Weights of a small mixture-of-experts language model, trained from scratch on English Wikipedia.
Size: 10 layers, width 384, vocabulary 50257, 82.9M parameters.
Below are experts of layer 6 (counted from 0) of a mixture-of-experts language model. Rows are named gate (a neuron's input weights, with its number), up (a neuron's input weights, with its number) and show model dimensions 240-287. Each number is 128 + 32 x the weight over its row's rms, rounded and kept within 0 to 255. Numbers have three digits each.
Before each expert's rows: "gets" lists some tokens that make up at least twice as much of what it gets as of all text. This comes from a sample of Wikipedia text that the model never trained on. Tokens count by the router's weight.

# expert 10
gets: " |", "|", " at", " in", ";", " 0;"
gate0:115141131160131114053135117125089090134099131176079115096091160183157130112133091137094117053095133125081121174128172145144131120078153156118110
up0:106116052098173112152122111117136099128098122178112127121147092124123141112109158125131138112144110151190175141128149114088139149106105104173170
gate1:141131136121138098134117146112095164157125125115167111188144101124055160100156112151124132114154083092157201169064145127118139116118168166136115
up1:127192172083132171147120085076129128141117160093104124073142175100098127147123081156154081078125150140137122117077095156154108151084189167153144
gate2:139146138132140137101140113074117207161086089150154099187152161133153168135135065142122154138133136118104195176117140187144075076134111143145062
up2:100159074143140069132112121067110123098090093107110087092158141171118142131115163174099157133156083163137141112131132148107151150156103135091080
gate3:155136122192124145187117153137112115067162133181149147127059115082134147158129137074158094140151146211069114163111149153099163138137117100203125
up3:158124117147129126153147122101159131158156128167166126128094128118102100116103138093117163128117128157086152156114135141156148081180079158135164
gate4:139104153117114147145112094132108139061147122102198157183154059117088096137163170087134084170154106136119118170140148174139114130130140084131136
up4:167161110127190139133117138112117115103149112141108116139157165124140136120095091119020168134104094157076199159142137107156112106114132140120117
gate5:150123100146166138080134099104131153068077144129125148131117144084071155102157145104156122140099086145110174212117146095149077120167178112090171
up5:139111170133123130129143129154141167180142124109142133159120082169122140148184071143109176136095124124104176137147129102108137158096147160128069
gate6:153101126115164149146141089139158114059163081128181113144115110115136114133092135095056094039123132142159150098190161140136133126090139096146130
up6:173140191097116136127142075110121100179108121158130132131150130103108091154093108089145147135095142098144150055113152049112143157187145116127173
gate7:131144142110105165108115070138133144124118111131113142098119121142138182121100101163124069123122116123063173200100168146166141160107150124070146
up7:111099112163103112136156136068171156126088102112127101149127089145135162143150111096118136141184099098119094136168141189107137164113087147142089
gate8:075110079126089097106149088152142113089122094157069099130156154166107152077114111064157154122117124191180136143120060132118096123182151044089110
up8:123142098108124180099089129102081168152209169131136148127121129086119131156084109104092113136107092103101148113102130081118176104088145155099158
gate9:108127163133137122144107128085103153170117054171131144143110143120140112107093135135140172071158084159077059120094121180159149111097092140142124
up9:144170162172096097138061131137108108143098157163128118123072158085112123164184154166105092097109061066145158149139195159080070142071142147116148
gate10:116115153126122131122096095144134174127106131077132144150136134123161061095157094136090148117108146141094126113144169093135141190104127133082134
up10:152121176106114142144086157158163042103102132156130097131080082156097129187072146089111135058157138166149095126129154131155120080214171130116102
gate11:069099107135084150088213168124140093131136113130096091101139153163153055126146113148145163141118101136117103131083131076129182062159124150173121
up11:130124079162115193115174159100145106129135129141101135075183078123083097105184140111074129131104095127092103153097121148110114085105155140113134
gate12:142179091097141136137061115167122115155146151175128131099089140123124118154135134098118110116180135156159101158163189112165136126206112096159155
up12:085159150166051142153114143151157156140099120169171184118172108146126136180148147173133166148055140116121082125148140097091105146121182107153114
gate13:088112121154119096173150097114190132072102144150103139186147090190077177154179103073099135098139079142090102170104134140133095109142151182155140
up13:106111124097159102112098139084141146127164130134116182141108086148048155153138161105093105110122121120148143073102120088086149140107116093156083
gate14:103086160080126164114077145088116112089127140102140168103065139167087123175128111135117161162133110142133202140110126143144092076093113095123117
up14:141135121138109114165122164115063098135146106148085129171177128085118155090137106147103071143096160127092101145121089105151114165125174159167144
gate15:117182170133095172126093100108111134145071092169125123194151156135117142063123161086116166126144135123167178133147157092143126135119139148109150
up15:133107140137166080182121060124112146140129132152132187180087145130102109131124058139116164130076204111100109111081129141111109125125136124078142
gate16:151143144121143137151089105122179139162152113091132167166159141135193091098218177136108140078133157060139091107047125142141179106114164086173130
up16:112149159207117132117148154094100105135139120090156141142134135170096100073171190143190098181136093136138110089150117161098117139132122114105126
gate17:096092052133148116143098175124133103117118169149139148130144190115118121106109160102133097071100136097110143152103170189123121152135101145138165
up17:120152156123104162148095109157134100184149126108075105114154099118112114106109096119064124117160157117100101160128123099118116114156141183123171
gate18:158121191112125175138084102151135178081152167132122049090159155108164079127096079148159122125147144123129125184157135130105132142158109093045171
up18:124115147159145058091120142163133128138129171157075101084106116120157070136091127121121183083150058085169149077078162130173092183076084195091073
gate19:155150109163160133162108073143128164112158179131090157180175092104168169133110156155095091123128122114134112117100166088082153066039084160133127
up19:131157115212129141151113163083116103115167132126131105108148120122141117143135113130140168120126172120136149160092195163109100164137176094101110
gate20:155114182139167142176125133087065129138179121140206128096131138070107062101179146084145140179171115093139100091149149141172102179109141128157175
up20:152083086098123091085151082163114030143116103137149138099106078194135109168138127143181067100104143107181168173161087129160183197136096129180070
gate21:136137118131171115133181144132084184132135148152135150147143124111100129161144094201138130105099110089168141098092151129045083175073130154152149
up21:136160114125118126138179121151150134142152125176133072140156185112100119123158092092122116134147088120145111152155114084150066149159136042174099
gate22:112166115176083133123132126160134122111143142100147133121140114089131095107080175132129106111073184142112128128094070126107170173138142099096144
up22:162094128140120122187137153162185119124120163119110135217120112171128173132130142128110122129115144190078136201141134156075161151063164081130170
gate23:165157072138144122123149138102112213070087157123108130102046106171114130089126151098127093177105163166116081066126122152080100135197106094086170
up23:117184108104126089189059149161139139110084150123110147120079136153118077077113046080186091135077097114056109172145140122145158152162128068132124
gate24:118143105102132094113158199073162150107083122185146114097101118054156116119125157104189115113086181147085159152114068092172167143180141176191111
up24:090120130124068137128127142190135131139114155138082153140167075156145118156175110083100114125112150112155133149178104098135062158086123164146127
gate25:159138086112168149166091145133121152145181112148139170104118101151112139076165122116137075124097125122127194200119157222145136122118138078102121
up25:129181084126143100157073169116099123142120172116171135138103103125128141090160156123134125167091161175149125102089139137114092177169120123170066
gate26:118155203099187155132138100071074128202092132092130177150133136126147124110130132145120164179119154144109076148135084098090121094088128153112155
up26:174119138070127132144125149126105098158136058138058089147111163151164096135123141165155138121133100162109122136182161124018114117204133147175124
gate27:133165121103156121114144158137079125102186154119126142111131098107101165053068136079163091119184139147108117138144094089122152146173074145072084
up27:092115125163149083094105090121155128145125122102117126161113164115157112134151117167170168134123083091115117102102116132163119137149116116138169
gate28:134102148067164125107103131129163106064105086187144063111083161144110122099111135143094091073134123113089120145142098106194181124184157148098120
up28:150125092125122197076136140165108121183095147148124133072174113114107096165091107188129099134096115094168115110086158138159095159095143112165135
gate29:071153157107104150106122086136159098115121111080126132189122178148157169177070117129096102147166119158182109138137153150088106124174148138096052
up29:135127135159151072107139115109151131087188178116096107165157115128137135100104155099115129090143071130144192131150155118116107113218157137118139
gate30:149166133117087118140172113159113149177080062180163142121155104119127056094170125083138120112164079119148147127213091082153114111133121103162138
up30:078166061111154094044146091131154078090098117171108105111155163123098125136135183096139147108126146135118196167089100100080104120093124138131110
gate31:125101106127140129132117131078093145132095096097143090097136129132155083129133161138156132187145097092149137090135070080195138107087131135114108
up31:183137151121165151130112135133149134175164135108144089092066187110137154082135145184121140121181131147130079122099162165118134076110144121095094
gate32:157117113114116130125142099123130111124098137173147175157064030124102118090119091191131186142104103083153141128125137130161103160168156104101147
up32:098091110164129130088138111148059114159212151125125173079091139076174047048129200107132118104127141096133095172159147127165153182064117121115164
gate33:138065094137133079164084138216110122079102135080149152177157151101120124172165128149155135190135144156145150095101100145120084091102148161145113
up33:095095138008140158158145152150165122134141160118109133152113152097117125115121103128158136162133144136087139122095125180165130122142197140126159
gate34:112087077130123117190169125140155130095149104118123095117110134127157161138162133103145154119170142155162123150135091154112047153137115133102105
up34:185138115095162174218154106119119129158102086187111137103121101118157160078137129117165060117129147066117138122122163143169150123149109137131118
gate35:078109190101090144129100118114083108095135102106149138155138132185154106160133117088094105192129101147141095146109176094121115130138125125148145
up35:098107162122119181141069126114151092048190119143092158101144143123167154132126170073132153197140134102127125131173107176080089141082141140126100
gate36:050135186093097117145086144155125089063144055142173139164098089144109112111094160152154136106105171178140190177158122062102107182160110153152071
up36:131149134108135154114103088110098106106146149154159164130081193129107144207127163119085116118109112128071152155069129063108066105083170149122140
gate37:102092049034131171096112106150095130145169103153117132159096156119113089072156122102155111120107102159100153104150093100106113191141162119115113
up37:066125164174141115163124154149116157068124141043098137126092071096115131083105120164167113144077151116117085094121165143171129118104083123118152
gate38:193101074099098085192087147147129036097199162054096132100097106124128097119105106131136141120127102087153140068183064119160129102096133096133099
up38:138117118185101143142086169196071100119157093129131200121116114162141097116095141136136073089174082144101168160161072126167161162148161152098190
gate39:175099181150107127150180097082121126139070097156071107101115148139154088090145087163132095097143163123124112078081100195083126128168082078116158
up39:075142101167149104141119133114178087062136116133185147109138099081112127221104103138153120120157108164116095116189158118163099087139145130106147
gate40:115109100111199137101123088086100088122120188153153082077091121082104190165102122137124096093126130117140127137199098174180128183189095142147101
up40:142089145165152176083074104130087148081114091082132129144097161086125171164148161114150157142184167132112134182146124140077112124173110159089129
gate41:126150159187169084162145135151123154174110115118141106067115148155148128103115105169142159106156146125084115139152099146103139127118142140088100
up41:157138101082150163122079148130155124151121133154140106121166136102153069153116113095095122094165082106117140118173115123140121083110147117145121
gate42:132175140167136118064108133149175103147122108127128167129123110142132154067134151154153157135105133136108129129193138126110138157116149161130118
up42:143058137117176095087180129111130185150117104141104098109110091156121088126128076156118133127113188162153117071083140096125160094119084127133033
gate43:083072084096138092085085093094166165076094119113085144115109060073161108086100124115112151153115075151099129099197135139116201051144187150127056
up43:102145108150106093115127158122083132154070117082163174117163149141160120081160140119092103139153111199107150151141111128113108085117119138143169
gate44:113091176042097148146143184137143103137138112131079124168129133090201133087135124147127104079132115156084069142138139142155112119100146164084178
up44:127097083129131119186126112150108135055216150191132131147135126125099173134109192085099131144096099159126161136143161080132171150072081105084183
gate45:098125155193169135146145124180144142067129101107074098179179129151148104076097159158076143139127111175161096160105100169085100157134135094165145
up45:125158143097151137113127164141094081110135152140104049066078165096115095134164108109163125171181090196115090162108111126157147091105142157088118
gate46:124082143180103157172137192189166108130149038122121155089107141115092191086128066076110110122112148143106130166107123165181121150136168093114197
up46:100091162136100185131202122172173109162141089113130119125122108096122112166128130084148051124183105168168138129175192140116144141147125069129122
gate47:146191152112163165122140111132133167127134133135113144154133116116095094180124145165142152105085133116138141117118106151121148120159153123174132
up47:173116130118129152163115132171159163103126089142168142155139104103075113138126137166152153146071150108091109123113162153115117090126133180134113
gate48:089079120103150136119064114174122127143050163168138133123110143057068128123121148066137105125111105152120085129102145102124155099144068115132155
up48:163102192150116100127126141158111208180068182116085063127103110147120116103156159148125107072104122101152035111167122133121130141163103147120127
gate49:093120110120157115111168147129130159113059167161082091168130149133171158038173141134172141097141097106112161118082121087141106160069099133210128
up49:159086138121118122074118126130091149085086135103129182161100112203075162073167094098138114158132121123194124076165096059173141131170126149075113
gate50:116122187124056077120124121132142059119147141128116175135161128069118112211099179137105107099154201142139091159195103076152100062095142118200105
up50:084119133192168094144112095115107085103106185120084068121116172124107155121116060102207142151127132035162148146105180174133053147109092100126090
gate51:162094076080104088154134155147117093164142134128116094167118143106185108080059148110192159073138120126088102179237089094170147186159154059151144
up51:121118117184107076084101102101094157161140155089168095121115161140132116135141165135064119176074139141150162062028132107114148127100082132060196
gate52:148112133133120134110087121141126148152099120182178137132176128107111152194166052165096145130170141090141153124180141156124120093101149131188163
up52:157090153169150094146148137086159092083129117108074127067135116124142108172120132136080080111064175163112102150091112097164094071127164160209128
gate53:061164127082086089162124093084189181165117132170187167150134131097145180142098114107130162169131170117172179108172129163124130173153088131115095
up53:120213104162162155122172145108123088126107139097163102106134118134139164088076123144128201100119090101182157084090153135109120128146114081127107
gate54:166136114039135095142130062103109143086125109103091126144108117131109143128150150103127172132065145113100106123105148127073143085116126090138136
up54:114149130161116079120148110173136049089114127129202154116111199140085160128165071125113094126099169116153095140136111138160136137097136115143104
gate55:085137131087118104113137120127088061146146140105080131163110132104089100132124147139114157103134144140108111123085137077098162062118085079137116
up55:098109112217106090119126141130090131088159128166159163119116140122155117114184176127109209116176121141126115129194159139144129184117160113106142
gate56:108166129165131092129153147110167159104148105106135117097161152111142125108156130063148109190133072101086088130130167129103156138124103107072123
up56:087089177168129169129127087180133095193094092093149110167174147144166080171141080092117108161086161115157157114086136132207085130138116206093093
gate57:185098062144083156199159105134130088118138148161129156132138162075120154077160121101177119162096153142133128186131130178161144098163127151109086
up57:127205083091123077116101066111166114158111185143099127148080147130178192126120123136094075121045098142093193163104190092085128185142093067113113
gate58:118064166115143102128097155134126151082098125155136135130119120118102146117066095108035124138105135207178050171215183155087092134135144102091103
up58:067152085145118143141109117120118130105098151110105111156159177130073161079126061129103136107100113091090105091110117171142152144118134139170062
gate59:085118109130156170138128072124099156116139110075136114165119132123147145080180130094147132107124132103214148076124121123156163034122158164105120
up59:155106060166104155092077133162136118119178136060130073104129129083133163106159152119096097098165082208111165154128133111085161119183141102132116
gate60:150110093146116148114127128130191135143177183157170099130150135121106159167154136155159140181162153166099122124161149130126119114174156143107164
up60:143082107134122113122140101125094167134115167048149089195136080141123138147093149096166090143106132130099174143135113149108147104135132166188175
gate61:116094060100135140091157108144150087143191137183124139111107154104102102129137143164154157154063091117135135127082080107120170106138165161123154
up61:146143108118077153124156091142078129095126070146168164158109109108109128093129113156197124123170159148153138094106121108101105129153169117200158
gate62:109141163114183134137099178140077117147096091118130146143092140144185113120153105163169165081098124153163122141089135106199098084154170111109072
up62:086181185107155125187156070190091122172128131120118068124155122128188148113172141130117133119168123148114105169117144159118100094096123070182167
gate63:140136139124121138087109092103139202055121102166109099166167127111178079155117108139133065050148172109085127121128174174114092112212172177133085
up63:128128100110141105132121162179175085108154144120194134174140140200158140126118134137114132144127080105137139091108147167201127141127141121165203
gate64:060126139141124125094152192134185119094101048187126100134141146086116088104140137130120148163142113180129125181214114113092142092143151092160111
up64:156103209097138120159123057152072167134169143131142128106162133153128145142138196130100102103114152110113132151091080131157124108065115122130143
gate65:131124173128111073178135109114196087079163168113128169127118128142148129131160095084121159156137128097107106090133181143180086168112151148171101
up65:161125133078135166158106144126142090127182154136101117162125165115138169094108140108163110129159165101132121083091102149142078130130124189173093
gate66:101111089188164134118147099204133100132124126167158094104111141190042091169087112077160149163054134126134143121089158124160080156165135156143074
up66:093106119159160189179144074185120107159134166111189016091051135124136156145114153127125140176088164166115151101140177130194194094117130136158140
gate67:059124150133088147137139116117106140073115129154188114130127126173114144172073153052131061157128199141085070178158178131108092147117135134124138
up67:112152112117133171133065098084126113093150140155158060139121108175104153136150081165126140093077139096111139168103182138085145137116151145160125
gate68:167130074135123126142137102120140086103116114131133128146109120154122165095132159137120158049171126128167130158123152152134112181121074116104132
up68:135115178166133169152134118139178131105089096141110118099146089128139140138100101140154137148210160114133145166068114112174165151144127159110167
gate69:083173134087137099140125165133150107116152080058129115150092102088129116066057075159120169117169135099128161115146117073122173103146149088135170
up69:136106166153170118157134152070114169088101153126119106164114107140177106079093057164154179139152180153145118095148105129147102115152106159151161
gate70:019178099110113159150178104135120115113106121106105169074112087076111165135194106085142195123096204139186102145088099114113103110110174127151143
up70:144125144144137098139157131096125103150167081187074118099153117088094138115147096152173056121145098108149129123140147074043065088089117124165182
gate71:084115150088140143203099136098175116151054127111107127151157111131153102117144142096121136130148135135106166179121122120138150129178083103163163
up71:129087161129149084137132142063121109099197103107107113109167123149135167158120113103124175119185080082153107122131094119114162162134202149207104
gate72:125102093160096121114169068203126109181153054118131134092137165111100074119198158098103119131112132097136079188142093071198163121153103139098151
up72:147133161088127168154109127132169134152151144159127146147127140113072131138123161177146183128132123108133204141129178125047146037138137112119085
gate73:071171168101121089088144144115135116101115079122058093100128173137107118157165104095117127081167111124151169114103124186165197099188159131113101
up73:110063111189198134128147103136120093087136196130138126137145077136163135179116139118143160109206085110137138153118104199125145115139119155071131
gate74:156077125133169132124145110170129163154185135191073048197132174163150092110134163119192085158188103086135106117115086181133075095144096102102138
up74:146174086110180108119106096142097117191128141082155089129188163142164080149155124101167156121171118101089192135089109131093128124123149155125140
gate75:137098173078132088122115123081117137111072108089105135142051164125123141155137115097143184163138090088138092174114111158154101101129163198098167
up75:133126104167128096149121143138207083150115121069095158103191061125143123095191120114168112150109116164146147128097107038155147080169154118125075
gate76:099115155120124151174088096180171110157146081096117091160098121103117111145139126065128107119134117146172194122104123109184084086157160121119176
up76:109138121114139130041107141072107137127139156091097146072176176099117105150137178143102085126130140123091145134108088170121161173161138099172107
gate77:082166084104081156112130119096121115170111158109160200143148158196076119107086135125119171151104128105149188122108075147143093077151122138142091
up77:165153114145143106105078147089114136132126153108112113115156156085129102150115146118106122109088113135077137158123126144077168140124157105101142
gate78:139084079113072141069139102139079100159118103129139192181115076162177176100130131154168150165149063120169110121109188050180161116149139107124089
up78:163104079128109096120100146113174119138108122156097127159068175103147197116123108133135098147162068124109116120134120138135161103169126179125107
gate79:105092107132093159135113204157095158141123151143152186152156121131126142130163110138159148145127151133162113137094079181117131148103219098144115
up79:126158161175103157124142120130098147074141121049101102214175179101063180135151098196131093175132105136153149117106124144160173151126093158135074
gate80:129094106125161115183158149129168154122126152118096150149137136122110159110151135118124171105162108174202137112119074148140217124118147140118105
up80:166125141091097142138123072106069123197180175111159121165125103079176082148128109129102058095066122117106161159118095114122121131140119117165119
gate81:136141144153122128133153087141083156170088142156143167165168171104125110179107068120135162109111078112145130084142131111137116123112107097086148
up81:137107128110160094128126126124175152142127157100116110169152146115137112123145140115066142054123089141083138155113167078138151127067041086186131
gate82:123188154106179126085115100140097088110106079141179130125115118120172109121129146125147095144156143143105094174115178151112116163168125086152096
up82:144132119179023141082151149114142103113117097148091153156100146136138108129069134139193158210079141174122078067188161135092092086096095128073122
gate83:135129139204111122132152142146108142022142166158121100127144153158169093140124153131097100105160161118162139109140164144139144141149112131132105
up83:200153141107099118117065137112158067169110144170092177186077162124084112089162130135058094136122079143142131137064073178103147105165085129162094
gate84:150128050070195052088169150141112125109148144199110113164097124144080160168091098162164117139148169146181070103170102197108124084158122131113150
up84:111163179134150169127143130179087138162087154111134076119107154082105130131146105133198168140075130138123113169124149198149192127086124122084135
gate85:161120148117103126118145163102089114122181147100156145101111147177133161128117079076119147097167133106117094099126158158137137125133137175111171
up85:194108156173087128161134157161129137103057089146156104094152081166062120183134123186152114203147081135153043120138112184130168132152185178123135
gate86:103140119119163074166146146126092142129140209145154149100130118130138120107119078105156116083121141165151095148151111141167061143110145093093151
up86:110118147143147129144106165171142117094092104151139129113131145122102124130124166130214078153121184115128148105068158106075140210127188137157146
gate87:151092112160156166200135139136090104119161136124126132152127140159142142118059068125118188101093125175091051148056167104184114148199094141136159
up87:109189100069072116128176110137119176118140109112120071147130151100095085095140173183156125105156099091106118121110190138153141098166080144169115
gate88:118113082104146086133117077130141126155146179162146222083108103110182146167177057011159154073167182131159172135154129131167104105133112105163100
up88:097164130089115181141169120089149087081176111119083134111112150162132160100079097097132132108143120122099110117158138095073179147081158156085102
gate89:129120190119126111101177125149107114152121103134145162153031160146139154140152073154110146091125181145123091146168127182165083092181087106148089
up89:147164179087146111156154144105114118112135140120120074127055103059143166107155112075143186120174110151132172143102149082124157161145072110140153
gate90:115138178107180117203122112126127134145107084134103146153130105094143147100148122154120110085119137111134075127112095120146100152153156126153104
up90:139110113043124141094145094127178060104051077146166109110153091136137158103130095113116131068080159119088158139083138168126153200118143095205125
gate91:142091090098140140109140152132147154096127134163102069183139156112153165052123106158203099076115162135080079099101205169193135126127123084143150
up91:125145093161159101116109070090097091131133130134127147095143131139153129137162113132094170160091110066187113062140176155126137112161171137128124
gate92:142103189137064128118158087137140107094130164108102126176116082163108118100132141153070161083109112167200107096111171119078147117144105103153144
up92:077111112077097172103113082149121093056136154098109069152145142158154193126144101153112101143141107099107148119174148150078165095166102112154142
gate93:072043106139099082099126132144105144068135113112164141084182098137113134153161180110062186131173160124115112093142112137164136136165147099154133
up93:146147117128145104098133154102140081072109134102166156138128167133156118108163160121143095102147156154125217136167056111076105140084148103117201
gate94:125116193175091130140123097127103093126145131036105122158118214173132172144152164170200166150098119068146118130117134164145115109143184156055178
up94:086146088134129140160119116145135084154110109127108188103156106182113085055096051153101091103136148118125091105121112113115084156088053172078137
gate95:118101067106035142113170130131173091063154066110142141034146188090122162127187082148115158185125142174166133110107123087079125159119109120153103
up95:145121129192055165137107077125126129108149125156126111128095082154103055123133155122087135131130083135111145136114152206129115125125163124170159
gate96:075184140108167105122146120174156164135118103109168161169116174128106100108172096119134126151185052144091099089101138077123116132181087146110166
up96:114107162076147177086084136142180132090097133150174186161142157125164147176157153151153138100149088133141151106138142192090102092145177128129081
gate97:101141161101171106130143077090121139132175149051098182127166069155149146140116122156067161123128168125135143133152118180129127171179122095193081
up97:131149116064098154182114138230184092170129123173074123151114122138172106128084086144129139084125123098120145127101124172156186139104133078150157
gate98:115136166148087164168147122081129090118135097119192103150152147145134086151135139090124165099140112135089162114101138129149158173165099137167085
up98:107101100084177068118093056146099142104156134122101154170197157110137181138174111142160165118182088140158133124119148139190149160118091196167099
gate99:058164133102132117133172096138125137168131099083154148115148133120152200070111172132164126135161153162215127184118128166146106137114149100103109
up99:140173077172132108109172075146161101097126104099159179142115109098090197133136159154166137177132089168116151090060104126118116172095174070087140
gate100:054151126117091080170125064115138115065176098146087082103145087110168196192127166141121052126174166116092120058123179175164149147123124138179145
up100:182143149141176139150090112122119111140145120184149138093096134148153131142127162095186048112170139146135126128135112131171153108143130105220072
gate101:126139142141114101127151144116155112096090120131153114116104104107130087117083126106135170087108191148162142101161091194125107140091115061087147
up101:073176187104127159156130077174162127121112185102117086073139092100125125143180120127152176139139146128137069094107089126094173101147112075090139
gate102:138095077116159118071064126177106130097127080171117067152117132141183159193126121073156122163127149071112133117127134073166127157068098098099136
up102:152148141085150160128153204085090116139141147140151177143192112150119115128204091115092159091197104131167117109108161147186148162106149123116093
gate103:081125114187142104188097117147160094153139200099086090144144088141141145141126128154114075132114117122149126146164124176127112130107122167109147
up103:131151062157146113167163184143122155100106133145126098157116110113172119095156169137052158155105134165129115062112065093186130093136095141131138
gate104:138065164186120160193172081113087161038155125142168154107108143110118153172136099077105081107147123121084148158120077148173174122166121149112110
up104:073142102116114076133107150110118208059154087162126106174115147133176074073098140139108095159175141176110125192154077111119146111129054075134114
gate105:150120119115112110098100125154154105152184187188075135137036117105059159113117134133136119115128087139155113090141091070070080157141105125081211
up105:115113202156095184123112166125155171175105063105148144147136128099130124062170122187117157176132119078130165060126095070135115109191196131087084
gate106:142095185160120169171118152111162126113145110098086171119144166178079155130156077125192104116105094160147153046194081143158143146128113179118163
up106:087161165159106126068080100178059132137170078129095146127154091068106114165193105173105138136111173095124193110122181088092174153174139136169121
gate107:134110028140085139170129153149173116183131106117151162115107143157161130124112072100198110129121145143122111202139126166073138123087162122107119
up107:121118089123166169144184149159177112140149119146148116081139146071135127151100083118158104127118132133124047103134190179163122163076102126157081
gate108:122149135126119182069101116077162197155104089078161099107133129148119190141112106111113142108119161092087112103149145166107135122141121130109119
up108:163121164119077114087141141138146160120092110079136095145184051096105150108122129107188121154169155142124141140146188169145098160149131151102162
gate109:069186067123128113120137152083121192086124118122109137091116109137114109181171085123084083037162138113112123150096143100113125088172143137129107
up109:169106164099125121217155127086129053123150108075119114150081149080132162075152092133115108083063147122124149096113142145123153146129142161125121
gate110:129170114128150142143200140133144130103155065143139152135103130108127143158096099146113091109135150082135118131108094164118108156144085081129130
up110:127091129117103131147095148110125094096154138100130124152133103046114102197176145110164107058161166086107182168074144093130163146119099156135101
gate111:132197124123138105118144134046142111086151157128146143153107093185122088108123123158130122094118169137178130037144129095171128106152159142135093
up111:143124129109112136199090076214126151118122112092153107119095148102125165153150117130099188187132131142129166128067157134158097163119151135075075
gate112:198099118138124140141140123113152065091144115143085138104153152193173079084137167137167121068138105098159108183184137164110104167142117124115152
up112:117125117156100105183183089182171103085120077122118128139138156091105093138147138033099080090152099147120145167146107153145085141101091118086148
gate113:142117128128174136133151098146105121112147105147131157139172121149112115133142138091105146132127109123177104181122136127105131173101167076128193
up113:129180105116113095140151093168139133108144098157123078060067142130155066118108141102124119126187173156130086134115122166155161070148110178095102
gate114:134126076187103096128160114077124076140094143086100118172117140133185147119097073174113176137119136174097071097115135116157138157076110134151161
up114:123122191084175141158143123122126134149146091134128134175177150155137139126074085141169182162199158116141131102144118142134167088153146112093074
gate115:083114191156134176126120125103104116092142157105170134153139106108158146121166160141137112072166138156085138073112090130113143127165135119139123
up115:184120128119153135150115146145148198152140143144162171114110131146106087108150125183070167149132124118160153169093144142075178175123115165128120
gate116:169103166146131102133139104131058113124133145167142100144205186207197119139149071108119150098137128149117151172173130159117102147113155178137084
up116:085120151096137141103134136114094109163158108150167153146095143140138138160115110136121082064104157091139073150218123150121135143117135113123104
gate117:079145152110082137124134125164158187105170083158133100146123089200133100117165112162152087064142182141159088086200140059165151133158098200090069
up117:041062147089166124129134138118095217155132133097121141177091156104150127128102101141066128128128103152152122156106116131129132088090166129098159
gate118:096083115080079140165177059108132143147143137132099134135170156105132148079194127165133102078121177145085115138141137144083155116168133097188131
up118:133093162184087136134151124149139141154104121150098164154130179167121176129140124108171088119146138120130130216067152130116163153118158146142078
gate119:123073178150155121128110141060092134076067084167102151100127123130099123133184109155157158150139128087147134182190102075107164150150115133163123
up119:084083185105087136112108113105141135152089144159067139167131133141130091167138102112111121237145132097199102122134095115130094162089098115107087
gate120:137124111128097202184125159109131105104129136125071137122122164157136079092144213121107154133131100166167175172116124172176151093161150054235093
up120:091121168141129128136149122184138074177129134107163121114138139155124145102099156179082109154099109156156058119152151066108127114171107168080137
gate121:137157129188144154088167149132058175153125105149124153120092092103150200148093151178136115101147185118104137084102061140127112179145134172132182
up121:109118080108093168100137174163106164137079161143184069128112113147124202138162091150215156149151126157159087161161151086083124132148145090100154
gate122:113150102127107136131172163136125149066156151151125075029109140100077127097121100113151169053134103114066114115138126102138176092131132092142102
up122:097152144100121079147156110094131173118069113127159221095146147158144140198123113189111122151106135075166170187167128166197160137099107095107162
gate123:124156078196124108094202077108164097131098049127104117082128113123147095173083075153173136075134152113139154107150135088160098090157193098092152
up123:158094105116104095138142141141073101089147107164115134120107105162113090120111169085109143104145141069099155136116154099199161144139180109149196
gate124:148128157073147115121143154122132107106170126198109119177073059075135116183107142151088086104146107121139130148150085094164186158136177069144149
up124:116091109116124129175161161089152138123184156155152182102148061147192124150087140110098134065162148117146113144131153098119142103094092126118145
gate125:128088170081082067108143109115109104155136040091149090152135137136121100148106137154070108138077148117121081097133152125116135118083117110209187
up125:078153108113155154177097119112165199086095158129161056114039122079149115179125111118106079111138137120116061089130147133100175136095115149104144
gate126:169153181169157153120095119144132130189119019196123099132150134090033113121092082130141115125084089119122141173168103162128129122127121066089082
up126:110139091127122089128171085145117115089147063114183115130119124145104127124121163105149085065143129122146128068088141115093171141095155150159155
gate127:157129089049126126118125134177090100127105201156071139135133126151180104123103154192120110045148096122134085076087083136166160120114124086148133
up127:059140044093089115128188146147205114120119150130127129096134069148048101121131146135109166122125057086169076111164109088044054100086098096150156
gate128:196114097135090095219128101150095137125118177075111091119160162160107094162147079158094148111157171167114134101172168115121146141143147118202118
up128:096100131127219168130195135129071099111123143132124132093097108166142149110204128087092133134114133123128092131130124100141127131126142097168143
gate129:147121103163123106190148142141155116088097121101142061142178089162111113124147062153120080099124166139108127115099098179204147131108085179098110
up129:131143154100111165083103133135171145173149132181150110159151135092069143124110070062164135077113152154099114109055133192094123154084172116147135
gate130:149133130103127169187117117119211150146179120155108171153166142095094150094131172164082118115134100091131083097159130146168120108050141169094157
up130:067088182127120119067140144090138147110145055140145100109116138137115074088043109177164128105169118198170110124140104119142141127106143125093114
gate131:139122127155111090116093119192136137126167114150120109214066134136138110137159106122069151144087125199075150141188118149107109095104141144157112
up131:183166102115116138167184105219116101081190116115125102124141127186083140090088166135103104117170085132081093124138113168072101139142153220095101